From a checkpoint of a small mixture-of-experts model trained on Wikipedia: 96 SwiGLU neurons an expert, a shared expert of 128 neurons.
Below are experts of layer 9 (counted from 0) of a mixture-of-experts language model. Rows are named router (the router's row for the expert) and show model dimensions 256-511. Each number is 50 + 15 x the weight over its row's rms, rounded and kept within 0 to 99.
Before each expert's rows: a language model's description of what the expert responds to. This comes from a sample of Wikipedia text that the model never trained on.

# expert 21
It responds to: Occupations and word ends. Final word pieces and role nouns in descriptions of people, such as politician, director, executive, singer, American, public, police.
router:67 64 59 52 36 48 55 50 50 36 85 24 47 55 55 71 75 29 26 40 18 48 61 25 44 45 35 58 49 70 68 35 64 50 51 59 65 49 43 47 34 58 69 44 63 54 43 62 50 55 13 44 48 32 30 67 23 40 69 58 39 46 68 47 56 30 62 49 45 50 41 63 47 62 46 47 59 60 71 53 62 75 08 37 38 42 51 64 38 25 51 55 77 11 63 45 39 47 44 23 57 32 31 46 38 45 34 59 60 65 77 52 38 66 52 52 22 70 53 51 38 57 31 52 38 47 27 63 49 90 57 48 50 65 51 28 38 61 69 59 57 60 52 43 51 54 52 45 54 43 59 36 29 50 48 31 55 55 60 35 07 47 57 43 52 49 65 55 51 73 43 54 47 58 46 49 17 44 35 69 56 55 54 84 41 68 37 34 63 44 61 48 36 62 66 58 57 18 36 39 56 67 53 17 39 64 45 32 35 48 37 35 55 51 37 46 55 57 57 26 63 49 61 45 63 53 37 50 43 78 50 55 46 74 68 75 31 50 55 45 58 59 83 49 45 53 33 39 56 17 34 34 21 45 31 49

# expert 19
It responds to: Foreign-name syllables. Inner syllables of transliterated Japanese, Chinese, Greek and other foreign names, such as sh in Tōshi, om in Yomiuri, Ō.
router:35 78 46 52 51 40 40 65 56 28 34 70 45 74 41 42 68 54 57 40 51 24 65 32 51 61 57 52 65 56 42 78 63 33 61 39 63 52 20 52 44 60 57 41 28 33 68 36 30 61 40 49 48 47 73 32 14 52 37 56 50 55 39 51 53 52 66 51 24 30 41 62 47 33 68 85 64 51 42 47 59 44 65 36 60 48 57 71 52 59 72 75 61 51 48 53 40 32 34 43 31 34 48 74 32 43 40 54 47 40 81 26 50 57 34 34 58 39 40 33 27 55 37 59 40 51 62 67 70 74 65 30 40 57 56 12 42 49 53 44 46 79 25 32 52 55 86 38 88 30 36 36 60 60 59 58 44 27 30 49 61 42 46 39 67 53 50 46 65 72 67 31 24 47 56 31 66 79 35 56 60 49 47 47 41 44 30 36 64 27 45 51 61 52 46 51 30 49 46 34 44 35 64 63 55 45 80 56 39 21 74 56 54 68 45 59 43 74 52 25 35 54 49 64 35 62 58 46 69 71 51 37 40 44 55 51 60 52 59 49 38 44 61 38 79 63 48 30 23 48 37 39 42 41 47 47

# expert 20
It responds to: Determiners before nouns. Articles and determiners opening noun phrases in prose, such as the, a, this, many, several, same.
router:26 74 61 43 34 43 63 48 29 67 47 34 25 39 46 54 60 39 64 71 41 52 42 46 30 90 28 75 72 46 38 42 60 56 61 31 62 44 81 64 54 52 42 49 61 69 22 38 39 53 66 53 62 47 37 57 61 33 46 61 55 65 38 45 65 54 24 46 35 53 65 73 34 60 54 51 51 78 51 40 33 62 48 50 52 39 58 52 35 55 47 54 42 68 62 54 42 58 37 38 67 38 32 53 32 67 58 42 48 48 43 25 55 16 46 81 21 68 29 33 41 36 47 44 53 43 48 27 76 56 34 33 32 55 28 27 27 48 39 32 68 46 60 43 45 61 67 58 22 62 71 25 51 44 39 68 55 26 72 37 44 44 27 52 56 43 49 33 48 40 46 30 42 70 58 53 39 13 72 56 24 45 59 26 39 48 39 46 37 64 23 44 48 49 55 39 60 70 70 60 87 62 55 27 54 65 46 29 23 60 55 48 53 31 41 55 53 81 67 53 70 49 57 36 45 15 11 69 49 60 50 67 53 63 57 74 46 46 32 66 66 50 68 58 24 75 40 69 28 49 47 37 45 37 44 44

# expert 16
It responds to: Surname parts, possessives. Apostrophes in possessives and pieces inside English names and compounds, such as Grant's, Warwick, Ew-ing, Mc, -field, -head.
router:40 58 50 47 62 45 44 24 24 67 66 61 79 34 36 62 62 50 60 40 54 62 51 36 52 21 58 23 50 56 08 61 38 55 45 48 57 45 50 55 63 47 40 60 68 66 14 55 26 33 38 44 59 60 68 36 70 93 48 34 63 45 45 72 26 65 40 55 64 34 34 53 60 85 43 61 32 61 77 65 48 47 29 56 42 55 41 51 54 56 38 52 46 28 38 48 49 45 39 48 54 26 73 48 58 59 60 39 57 48 62 44 53 46 40 63 72 53 67 37 54 81 33 62 76 58 48 35 55 36 25 43 67 61 58 43 55 55 44 39 32 44 36 81 37 43 30 61 48 64 55 53 59 81 64 86 40 43 36 46 61 38 59 52 65 33 70 72 63 52 41 47 57 41 63 68 50 48 43 43 21 51 39 80 73 63 57 64 41 53 60 53 44 69 64 59 77 58 67 64 21 67 39 69 28 69 40 28 66 48 63 56 59 49 39 52 49 74 86 58 32 55 57 45 62 49 59 65 60 19 41 47 33 49 73 61 50 30 46 51 59 52 39 54 53 73 57 44 39 53 51 81 50 56 53 66

# expert 2
It responds to: Table cell pipes. Pipe separators and line-start pipes in wiki tables of election results and sports stats, plus semicolons in match headers and list bullets.
router:65 61 61 38 56 28 59 50 41 37 47 65 44 23 42 29 50 41 58 19 46 42 37 52 55 57 72 39 87 56 60 48 62 62 62 14 32 52 54 45 41 76 40 75 52 44 66 68 62 35 62 26 80 42 52 68 47 57 43 55 25 33 35 59 55 52 24 50 63 44 49 54 43 41 39 27 51 63 52 07 36 48 40 57 81 36 67 38 47 48 62 43 61 18 54 55 73 68 82 49 42 44 43 19 60 45 47 68 57 67 68 41 59 23 50 56 66 30 65 47 21 43 57 25 44 38 21 51 34 53 58 39 39 45 53 57 31 44 38 56 49 35 68 45 30 50 80 43 66 08 53 40 60 48 41 40 67 50 66 84 31 55 68 32 31 44 33 46 51 55 81 64 37 51 80 41 25 76 62 64 68 55 63 60 48 33 69 99 48 65 49 49 34 48 24 76 69 47 18 59 46 22 63 65 45 70 44 23 61 34 52 51 55 67 54 30 79 38 61 49 14 45 56 66 28 76 73 70 64 52 58 33 47 52 32 21 28 34 73 64 68 76 55 55 45 56 49 71 75 58 60 35 58 50 57 45

# expert 12
It responds to: Clause-linking punctuation. Commas, opening parentheses and conjunctions joining clauses or list items, such as while, when, although, and, and commas after years.
router:24 34 66 49 52 65 55 45 36 41 47 52 48 47 55 58 80 51 39 46 51 57 53 46 68 56 39 36 61 49 61 63 27 42 59 39 63 54 52 69 34 41 63 65 42 47 34 48 48 80 55 65 52 82 73 45 43 33 49 40 65 35 46 52 37 72 41 64 60 54 58 66 23 12 50 15 63 60 47 78 53 30 59 51 75 45 77 29 55 21 64 86 67 76 45 54 43 47 54 38 59 76 49 60 59 46 50 48 53 43 64 60 62 62 37 90 40 45 62 56 36 57 64 60 32 48 48 46 37 51 56 32 63 17 59 45 60 34 39 35 56 47 28 37 71 68 38 88 33 58 60 68 38 32 37 42 52 55 51 63 70 30 56 78 40 58 57 41 42 72 54 44 38 30 69 75 23 53 54 54 29 42 42 86 62 66 48 20 31 31 48 55 28 34 59 59 47 51 62 67 80 27 59 44 48 77 68 64 85 62 39 71 50 22 72 50 50 34 76 30 41 47 40 59 48 47 62 56 53 34 63 31 62 48 61 07 61 46 53 61 55 55 42 66 63 35 69 42 55 42 64 61 38 58 54 49

# expert 4
It responds to: Infinitive to, modals. Infinitive to, modal verbs (would, could, may) and conjunctions in prose, plus first names like John and d in d'Italia.
router:39 59 19 46 51 67 36 42 67 45 57 56 46 43 46 41 38 34 50 38 62 35 40 70 48 48 54 31 41 32 58 52 65 72 44 43 38 56 58 44 76 66 71 67 44 54 56 68 36 31 37 49 15 45 59 67 48 65 57 68 51 39 83 58 57 54 51 65 53 58 62 57 52 42 67 44 48 40 54 30 51 57 60 37 44 61 38 50 58 20 20 51 50 79 40 51 17 42 49 64 59 51 49 58 38 91 51 17 60 15 27 50 46 35 02 53 81 58 38 39 69 39 58 75 55 42 35 66 30 57 24 74 91 58 23 29 42 33 53 39 37 52 26 40 43 55 48 57 47 36 39 43 47 49 22 63 60 56 40 37 74 41 60 62 54 55 43 70 54 56 18 43 59 76 35 48 62 27 71 60 55 21 41 20 70 52 39 42 21 57 61 85 76 31 58 38 66 59 52 59 42 53 34 60 34 27 59 54 52 28 71 71 51 50 59 64 54 45 36 50 32 51 52 29 34 45 62 43 33 45 47 41 29 71 85 78 72 35 45 26 59 58 67 76 12 59 50 03 58 73 42 37 59 47 56 58

# expert 8
It responds to: Nouns before prepositions. Sentence subjects and head nouns about to take of, was or in, such as It, there, which, density, meaning, fact.
router:47 70 33 57 50 52 53 73 33 67 39 44 57 58 74 33 07 68 62 58 37 57 40 46 38 43 49 37 45 43 61 52 38 45 49 31 58 54 27 36 74 48 49 62 50 60 48 69 67 53 53 75 24 28 37 48 64 63 60 42 49 71 20 36 31 71 85 78 59 52 44 43 54 47 58 39 39 40 55 73 76 80 53 60 16 51 51 39 29 59 65 58 38 08 37 61 38 44 43 48 67 64 15 45 50 49 61 85 56 53 47 49 57 56 67 54 71 41 39 67 42 61 52 44 59 46 29 46 45 69 48 49 27 40 76 82 27 68 33 33 38 49 63 67 44 54 76 52 65 37 36 39 50 57 52 55 63 55 60 55 47 58 41 43 46 69 62 66 57 47 57 41 60 43 37 61 75 75 49 20 30 29 58 41 35 52 45 38 36 44 35 55 53 60 70 39 18 32 31 49 65 41 54 49 46 62 48 60 56 51 40 25 53 55 72 50 71 21 42 37 47 37 86 30 72 58 59 58 70 66 61 58 42 38 28 65 67 28 42 44 45 47 73 68 67 52 61 49 67 41 48 56 39 53 25 42

# expert 13
It responds to: Sentence-initial subjects and names. Capitalized sentence starts and name beginnings such as He, She, A, The, His, New, University, mostly in biographies.
router:31 64 41 49 51 66 46 75 69 93 52 66 45 54 55 41 67 77 80 74 52 42 63 69 78 59 42 39 60 51 74 35 24 31 50 54 55 56 58 65 49 50 58 33 34 37 48 65 36 51 56 69 42 48 67 30 37 44 37 63 39 47 16 43 43 47 72 52 66 33 44 71 30 35 80 39 67 63 40 46 60 71 52 54 44 49 28 52 38 70 41 17 26 63 45 75 63 52 37 64 60 61 52 31 71 28 59 70 42 72 41 91 38 29 48 54 63 87 44 43 54 65 61 30 69 35 71 50 81 30 41 64 41 12 46 35 70 39 54 70 73 34 49 72 31 78 58 63 49 49 45 28 61 42 64 39 27 64 49 63 50 55 50 46 29 48 62 17 37 42 27 45 36 27 48 51 31 26 58 58 69 62 82 41 49 47 44 62 50 69 60 65 54 54 28 59 53 26 67 67 43 55 53 47 41 21 47 59 58 65 76 84 54 44 54 86 41 34 38 53 52 59 66 39 48 76 60 72 40 30 42 73 28 76 31 26 40 47 70 40 50 65 43 67 61 56 30 26 38 68 76 68 34 37 44 46

# expert 7
It responds to: Capitalized name onsets. Initial capital letter or consonant cluster starting a proper noun, like K in Kvareli, Br, Pl, Fl, Kh, often in name lists.
router:59 31 61 40 73 62 29 56 35 56 42 33 44 68 46 53 29 43 34 40 29 47 35 78 51 25 63 56 56 53 21 53 39 64 55 72 63 32 50 45 54 62 47 48 27 60 46 25 58 68 45 37 54 28 49 29 50 35 43 40 67 26 61 50 57 37 51 36 55 68 51 60 58 55 58 39 67 45 47 61 66 50 55 31 49 44 33 36 55 43 52 67 30 37 65 29 30 48 44 44 64 58 78 24 32 54 42 65 75 40 55 76 61 49 38 60 13 71 60 37 39 40 67 46 61 79 40 31 46 34 39 32 70 42 31 71 73 44 27 54 53 42 19 66 72 63 36 44 25 63 53 67 54 16 59 53 68 53 25 28 28 47 50 55 59 45 61 47 37 53 33 56 59 45 48 60 43 62 35 45 33 66 46 30 64 42 53 56 70 51 23 55 54 54 42 45 63 50 36 60 35 48 70 35 68 47 28 26 46 60 44 35 71 67 51 55 56 55 69 55 46 31 66 58 59 50 95 34 43 47 43 62 52 44 67 53 36 59 37 28 75 64 56 65 36 19 43 51 37 52 22 49 60 55 43 55

# expert 15
It responds to: Word continuations and numbers. Second pieces of split words (s in sale, h in hope), digits ending years or table values, and verbs like opened, returned, Preceded.
router:41 39 45 46 20 34 51 29 59 47 38 39 36 60 44 15 57 73 39 43 64 69 47 64 48 80 35 32 39 91 28 59 48 45 43 35 34 45 64 27 53 43 55 44 69 53 57 56 60 32 70 57 53 61 51 74 41 38 49 67 32 62 58 63 40 63 61 47 53 84 32 53 30 50 67 48 45 49 44 67 30 68 70 50 54 40 80 54 52 56 47 76 52 52 36 51 52 69 51 65 46 25 66 37 45 55 60 33 67 62 60 55 10 59 59 47 42 51 43 49 55 58 55 66 61 27 44 56 28 44 54 30 54 76 41 41 56 41 55 55 57 51 64 41 64 33 39 57 43 65 33 21 34 30 45 41 44 42 38 36 44 49 50 47 41 24 41 68 28 14 68 44 69 41 39 64 72 45 75 34 36 51 38 74 58 12 57 44 49 24 70 51 36 48 53 28 49 27 38 63 37 41 36 56 47 78 47 46 44 52 45 71 38 67 79 51 49 43 34 82 57 47 51 51 25 56 22 60 42 31 50 48 55 47 41 53 31 25 52 84 46 23 53 37 59 25 35 46 27 64 67 26 13 50 45 38

# expert 23
It responds to: Math, chemistry, technical terms. Tokens in technical text: LaTeX symbols like backslash, frac and braces, decimal digits, hyphens in chemical names, units, and of/with.
router:63 57 47 21 57 32 43 45 37 29 46 46 41 47 63 49 44 45 40 31 55 48 78 58 48 10 45 46 22 67 34 37 48 65 52 48 37 44 54 43 44 65 28 46 82 37 47 29 62 33 51 23 58 62 50 22 53 40 40 64 46 51 54 70 62 72 36 39 36 61 61 84 39 99 51 66 66 60 71 43 64 32 47 57 43 41 52 65 68 71 58 62 41 37 88 80 42 55 83 77 64 54 57 65 49 40 50 35 68 41 40 40 41 58 35 60 22 67 45 37 56 44 75 45 25 61 20 59 53 48 33 61 17 72 46 66 52 49 32 55 51 46 67 60 36 54 57 54 29 72 61 52 56 52 30 37 69 49 50 32 76 30 61 39 33 50 42 47 47 36 38 88 14 11 55 67 38 58 55 56 71 59 57 42 39 54 55 61 44 52 47 20 68 61 46 79 47 79 49 46 72 49 77 23 52 48 60 72 61 26 74 57 48 65 50 55 48 69 61 50 51 49 31 35 50 33 15 44 33 46 71 71 39 49 59 48 56 37 32 56 32 44 42 75 59 68 60 67 76 62 34 57 54 46 48 49

# expert 3
It responds to: Prepositions before noun phrases. Prepositions such as of, in, for, from, during, with, mostly before the, a or his, in running prose and titles.
router:51 37 47 37 27 51 39 32 42 27 22 73 49 56 45 18 34 31 67 54 55 41 46 67 33 44 46 37 47 52 49 41 68 24 58 44 45 64 56 62 43 65 22 65 62 45 59 62 47 50 55 68 84 71 11 66 27 72 28 31 26 27 43 31 55 43 50 55 63 38 43 42 54 21 49 32 56 39 41 55 49 56 64 58 40 50 14 80 80 32 45 38 52 53 73 65 80 49 48 59 50 49 17 46 31 35 75 71 57 48 41 54 21 63 58 80 27 17 60 35 42 41 43 35 81 55 34 66 53 56 50 99 65 73 53 60 37 60 53 67 40 77 41 30 66 35 13 29 38 38 54 67 44 82 74 23 48 56 65 52 35 52 67 45 46 27 67 62 55 36 59 60 52 51 62 68 48 56 45 40 41 45 33 59 36 44 53 47 44 29 52 23 27 41 49 35 41 67 52 59 41 67 55 48 58 55 61 67 28 47 49 37 61 62 45 25 45 62 77 53 47 57 54 49 62 24 55 63 47 62 60 38 61 40 54 41 51 61 43 64 27 35 28 58 41 68 55 49 39 53 53 61 63 53 24 46

# expert 9
It responds to: Sports results and teams. Words and numbers in sports articles and tables: League, Cup, FC, Championship, scores, season stats, club names in career listings.
router:60 58 64 60 44 61 67 49 37 40 58 33 08 48 45 78 25 37 25 43 52 55 48 61 62 21 38 50 44 37 47 50 65 58 46 60 42 31 69 29 62 24 28 19 40 50 37 40 52 39 17 48 45 76 77 40 26 40 50 67 27 59 69 67 41 57 44 49 45 90 68 49 39 47 06 50 36 32 66 70 46 77 49 63 53 54 27 55 45 32 59 40 26 32 57 26 62 70 63 80 57 50 53 68 47 73 89 14 50 40 47 36 59 56 68 53 74 90 79 43 37 57 56 69 60 44 60 56 52 33 55 64 36 26 42 54 35 45 56 40 49 47 62 59 42 56 58 37 41 41 52 33 53 76 52 41 25 68 49 41 39 56 64 57 54 64 56 42 75 33 46 50 35 52 50 43 53 51 28 87 50 41 53 56 81 49 38 57 37 50 48 46 37 59 43 30 17 26 68 45 57 63 46 53 54 52 80 62 44 68 23 40 50 31 61 44 31 71 63 36 18 71 32 38 55 24 45 57 54 62 51 34 45 55 44 74 54 37 57 63 49 47 40 30 66 28 37 43 64 51 32 37 60 44 69 55

# expert 6
It responds to: Word-initial stems. First pieces of multi-piece common words, often verbs after to or the, such as sup-port, sequ-el, impro-ving, hus-band.
router:42 48 57 53 42 52 67 57 60 52 46 57 50 47 69 50 61 47 45 65 44 71 63 54 43 60 58 73 67 40 56 50 38 67 52 54 34 46 32 50 43 45 49 35 49 50 50 71 63 53 30 39 06 52 37 42 54 68 50 42 51 53 34 25 23 69 32 32 55 60 43 36 44 46 46 58 37 46 41 61 62 35 28 80 31 63 45 25 43 85 53 52 61 61 52 54 79 55 62 40 18 52 60 32 76 49 38 55 39 51 28 41 42 42 62 45 59 42 60 52 46 66 54 38 17 16 72 51 26 29 52 59 58 56 33 64 73 56 15 61 41 68 63 47 64 29 58 39 60 23 38 75 53 52 64 51 73 64 43 50 61 40 77 38 71 39 60 31 14 48 42 73 56 79 16 37 36 23 60 34 46 83 49 71 09 72 34 28 58 39 49 53 57 50 50 61 32 79 48 52 20 62 56 86 53 55 46 49 63 54 56 66 72 39 44 54 34 45 53 45 46 22 73 61 62 52 48 38 44 58 49 73 53 52 41 59 70 60 77 51 51 51 39 28 31 65 68 56 42 39 46 50 66 30 41 40

# expert 22
It responds to: Sentence and section breaks. Line breaks after sentence-ending periods, periods themselves, and section heading marks such as == See also ==, in biographies and articles.
router:46 32 66 63 82 41 51 26 32 66 69 39 58 55 39 73 30 48 41 61 28 86 45 49 45 34 47 78 64 64 65 36 29 56 37 32 39 50 53 51 59 43 54 42 68 49 76 62 58 39 51 55 46 42 57 50 57 47 70 70 55 14 45 58 43 34 56 59 60 40 75 84 41 72 31 35 65 70 51 45 63 45 46 53 32 59 58 45 44 35 74 77 35 44 26 60 48 34 43 33 51 38 75 65 48 00 57 56 46 09 29 52 43 47 59 42 46 52 27 46 41 71 42 56 52 84 48 46 52 44 65 48 57 28 20 62 56 57 62 60 55 41 69 36 18 65 53 59 35 41 52 41 44 73 43 35 32 68 41 38 77 48 11 63 47 51 36 62 53 63 56 39 62 57 41 44 57 53 62 36 72 60 53 51 59 33 44 68 70 53 35 43 59 51 45 40 49 55 50 64 37 66 53 47 54 47 29 54 41 52 48 61 56 38 48 52 71 31 37 51 43 37 28 53 47 39 68 12 59 46 33 38 76 57 37 50 65 60 50 50 30 34 37 55 50 46 55 49 48 77 77 46 68 34 37 23

# expert 10
It responds to: Digits in numbers. Digit pieces of numbers in tables, scores, dates and measurements, such as 3,494, 6-0, 1868, 360 mm.
router:42 32 59 53 77 55 43 61 54 46 50 36 50 38 21 65 34 51 40 36 41 59 54 60 54 61 40 42 60 23 39 57 67 42 53 57 54 40 64 53 54 46 22 52 66 48 27 44 30 27 59 51 70 51 37 61 43 55 44 75 55 50 38 35 80 65 60 67 69 30 59 43 32 27 52 78 25 22 33 45 65 52 72 25 55 66 45 21 62 81 17 63 50 37 56 48 34 40 30 78 64 39 61 42 72 43 61 71 40 47 46 59 61 64 18 62 64 34 35 46 42 60 54 58 54 42 22 32 54 55 63 66 63 38 73 52 53 57 79 44 17 47 39 38 54 54 68 50 74 48 47 35 73 75 54 72 71 60 52 68 27 48 71 49 57 41 52 64 59 59 38 76 65 40 46 66 36 35 62 55 80 63 32 79 57 54 75 63 46 55 41 48 58 48 59 42 28 59 45 54 39 61 36 23 61 42 43 64 44 29 27 57 19 29 45 68 37 52 23 68 68 72 47 80 53 25 62 32 48 61 26 51 29 39 47 70 46 36 24 23 47 51 30 60 50 36 33 54 60 40 50 58 58 38 62 47

# expert 18
It responds to: Passive auxiliaries. Forms of be such as was, is, been and became after a subject, mostly before passive participles like was added.
router:76 44 33 64 25 51 45 37 83 29 47 32 59 56 65 40 53 49 46 35 56 46 45 26 69 69 61 31 36 74 68 50 70 59 45 59 59 50 39 80 33 49 75 59 73 27 57 37 45 53 58 25 81 59 47 45 72 30 77 10 41 41 36 60 53 39 43 56 33 43 21 55 78 67 46 45 59 55 66 44 35 30 44 69 55 50 38 70 56 52 55 46 56 65 23 27 38 23 28 71 37 43 55 69 58 47 35 38 32 67 59 48 63 73 50 38 91 67 43 58 73 54 57 42 77 63 67 03 65 51 56 34 46 43 41 42 42 34 55 56 53 41 63 51 69 60 60 53 47 51 55 37 42 45 69 82 66 34 61 60 75 81 53 70 33 31 36 41 71 52 33 39 38 65 37 60 73 54 58 53 57 55 38 29 49 34 55 34 57 59 22 16 72 23 52 50 66 39 58 58 46 25 74 35 66 48 45 67 48 56 59 53 68 60 34 51 33 37 41 48 82 62 36 66 58 35 45 55 39 48 37 43 60 32 68 31 44 45 77 78 69 74 62 38 63 56 56 48 56 59 73 46 46 40 67 66

# expert 0
It responds to: Taxonomy and list delimiters. Separators and name starts in taxonomy infoboxes and sports tables, such as colons after Order, pipes in boxing records, and Latin epithets.
router:73 31 28 43 65 54 62 65 69 46 48 33 64 54 62 38 55 80 33 34 78 33 46 33 48 62 52 43 36 32 30 22 55 26 40 47 46 40 55 55 50 31 29 66 35 48 69 33 62 52 39 60 90 60 27 45 49 29 50 66 44 44 61 37 35 34 59 66 25 27 60 38 27 58 69 67 22 61 51 60 59 39 65 93 51 64 50 58 48 39 66 59 81 64 39 25 53 48 51 44 50 42 48 76 43 41 32 37 65 36 58 65 47 37 34 34 36 29 67 63 59 31 37 45 28 62 66 75 43 26 56 57 42 83 71 48 43 41 56 56 34 20 54 51 39 74 45 38 37 50 43 27 57 50 23 45 68 33 52 48 79 28 57 30 41 75 50 43 60 31 62 29 40 50 24 48 65 65 53 55 51 60 36 64 56 50 58 35 60 35 72 58 21 56 48 50 78 35 81 58 36 52 36 41 45 35 45 39 68 59 64 31 34 37 62 18 40 48 58 31 49 50 26 57 28 45 49 59 59 53 54 79 68 44 36 61 57 41 71 58 54 60 25 36 74 41 55 38 41 43 77 33 37 79 59 27

# expert 5
It responds to: Infobox structure tokens. Layout tokens in infoboxes and structured data: paragraph breaks before headings, field labels like Coordinates or Born, degree and minute signs, units.
router:41 77 62 57 58 64 51 33 50 86 66 62 85 49 48 62 52 43 81 71 62 56 35 59 53 60 56 64 17 31 34 46 37 68 37 80 65 63 41 26 46 30 62 48 56 60 31 41 67 99 51 33 14 45 38 53 49 39 79 21 43 62 61 54 37 17 73 47 34 41 44 29 42 43 45 70 46 76 36 34 59 57 36 27 51 51 42 34 51 43 50 36 68 57 62 29 23 42 44 44 44 44 55 38 59 50 46 56 51 37 27 58 59 26 32 32 40 43 38 60 62 55 43 55 34 52 91 45 40 61 66 51 48 41 61 38 85 41 76 39 45 33 67 51 40 41 34 47 40 80 42 84 56 37 65 50 41 54 52 72 32 38 34 74 58 38 45 56 16 57 60 40 58 56 50 56 66 72 52 70 33 35 62 43 40 56 44 65 48 64 40 66 54 71 64 44 50 70 71 48 44 63 45 58 46 47 39 44 52 36 39 54 47 18 63 22 45 41 42 45 56 70 69 31 67 63 26 48 57 42 76 32 59 53 60 41 64 45 69 58 55 33 66 38 09 39 45 43 26 53 72 57 42 68 50 60

# expert 14
It responds to: Foreign name pieces. Middle and final pieces of European and other foreign place and personal names, such as Leipz-ig, Gab-on, Al-ess-andro, plus table pipes.
router:40 59 53 34 58 43 73 56 50 67 27 61 46 46 65 65 29 78 57 67 35 69 41 39 60 49 38 41 26 42 52 32 47 68 37 59 82 40 69 47 34 54 56 63 43 48 82 41 36 60 37 69 56 49 33 57 76 42 59 43 34 70 59 58 94 51 45 18 64 61 53 15 53 47 32 59 35 48 51 52 50 43 62 21 51 56 42 63 43 66 44 34 49 49 61 57 67 71 45 58 45 74 27 54 31 74 27 45 30 79 40 50 50 46 47 52 88 16 51 37 56 26 36 43 62 62 53 29 52 56 54 67 54 50 53 81 56 39 66 58 78 62 48 47 58 45 38 56 43 31 62 35 24 38 46 48 66 44 56 55 45 50 35 52 50 54 40 36 48 70 62 50 70 67 58 36 66 51 48 31 42 46 45 48 60 56 21 55 51 22 36 49 43 80 64 39 76 60 46 06 50 63 32 86 82 45 50 61 49 32 36 43 39 50 64 51 71 61 41 50 67 36 47 77 75 83 49 64 58 43 39 48 81 31 50 08 54 65 00 28 61 47 26 56 37 26 58 61 45 50 50 61 39 13 36 62

# expert 1
It responds to: Decade year prefixes. First three digits of years like 198, 199, 201, mostly in parentheses or dates; also opening parentheses in tennis seed lists and table cells.
router:47 31 31 55 67 29 56 35 56 32 60 66 62 71 30 43 94 35 24 65 59 37 57 74 31 29 42 45 40 50 65 70 60 34 34 61 50 52 73 44 40 47 62 55 61 31 30 50 53 54 39 69 66 32 76 42 24 49 44 52 67 62 62 31 56 30 38 17 52 57 65 43 56 49 46 22 51 39 48 50 52 28 54 39 16 43 79 55 52 39 71 55 57 72 66 30 61 37 68 31 42 78 32 33 37 43 48 40 44 71 53 60 60 49 71 58 40 63 48 54 55 49 47 36 37 42 37 29 61 34 41 63 22 46 57 56 63 31 44 46 42 61 70 71 53 49 61 60 35 66 53 52 50 64 21 47 29 73 30 66 49 59 31 50 32 50 45 75 57 64 45 26 59 72 69 30 49 44 29 58 61 66 54 27 52 49 59 69 47 83 57 34 64 41 66 61 51 36 38 39 51 23 41 69 55 43 46 46 56 60 28 49 43 60 11 56 47 38 64 71 40 31 52 47 38 37 56 53 32 68 54 66 30 27 26 82 50 79 25 47 45 66 68 44 60 34 29 24 62 26 33 59 66 58 49 61

# expert 11
It responds to: Word endings before punctuation. Final suffix pieces of words such as -tion, -ed, -ement, and sentence-ending periods or ")." closing clauses before commas or breaks.
router:48 61 71 40 56 74 38 28 56 78 39 83 34 56 58 55 56 37 55 81 36 37 65 43 59 52 37 52 79 31 60 67 40 44 29 63 65 67 64 41 73 51 48 33 56 52 59 60 34 60 65 48 26 45 53 51 54 20 56 55 44 61 35 67 70 52 59 50 34 33 59 35 62 51 37 10 42 43 39 48 31 49 67 28 81 38 63 50 32 48 67 23 33 37 43 49 52 59 44 45 49 61 46 44 43 31 60 50 47 36 60 68 56 50 64 56 66 60 41 38 58 48 59 47 51 49 41 43 55 42 62 57 57 47 69 59 26 60 57 46 32 42 41 27 83 64 13 47 54 75 33 37 22 59 54 16 67 58 59 50 43 70 29 61 39 47 60 54 51 58 64 68 58 57 73 69 57 30 45 59 27 49 56 78 62 45 81 55 70 26 50 61 39 45 67 32 52 67 50 51 04 54 52 66 51 31 79 45 61 52 29 42 43 57 60 35 54 54 28 31 59 31 33 22 32 40 81 23 32 33 35 59 54 48 46 52 47 59 42 42 38 51 49 52 50 72 48 49 50 42 43 36 57 63 62 37

# expert 17
It responds to: Table separators and syllables. Pipe and dash separators in tables and scores, plus accented or mid-word syllables like á in Cádiz, Sc, cap, Ac.
router:42 33 50 66 13 37 39 68 60 36 55 41 76 44 49 27 59 35 49 12 64 58 43 35 65 78 74 73 53 74 42 47 53 31 75 53 47 60 70 45 26 55 47 54 53 54 51 68 82 33 67 67 28 56 40 49 51 57 19 36 61 77 53 52 62 53 65 73 82 50 65 32 40 60 45 58 61 68 28 48 22 54 69 53 62 51 56 60 68 31 28 48 51 68 43 53 57 54 69 35 60 44 51 74 30 30 39 69 48 52 34 37 38 62 60 36 54 36 59 46 55 53 55 44 27 51 60 72 78 51 43 44 55 57 61 54 63 51 61 58 62 61 69 61 67 40 44 52 72 52 52 87 71 52 55 55 49 44 66 59 37 60 42 59 65 64 60 25 40 65 50 14 52 36 42 49 40 59 33 56 72 42 58 28 50 72 26 17 52 56 58 62 37 32 33 42 37 59 38 45 74 53 64 55 65 52 41 65 55 65 55 27 64 42 36 39 62 64 71 71 73 53 45 43 73 75 40 45 49 51 50 63 33 65 69 45 40 20 48 42 57 52 40 38 57 51 68 89 49 66 43 80 48 78 47 36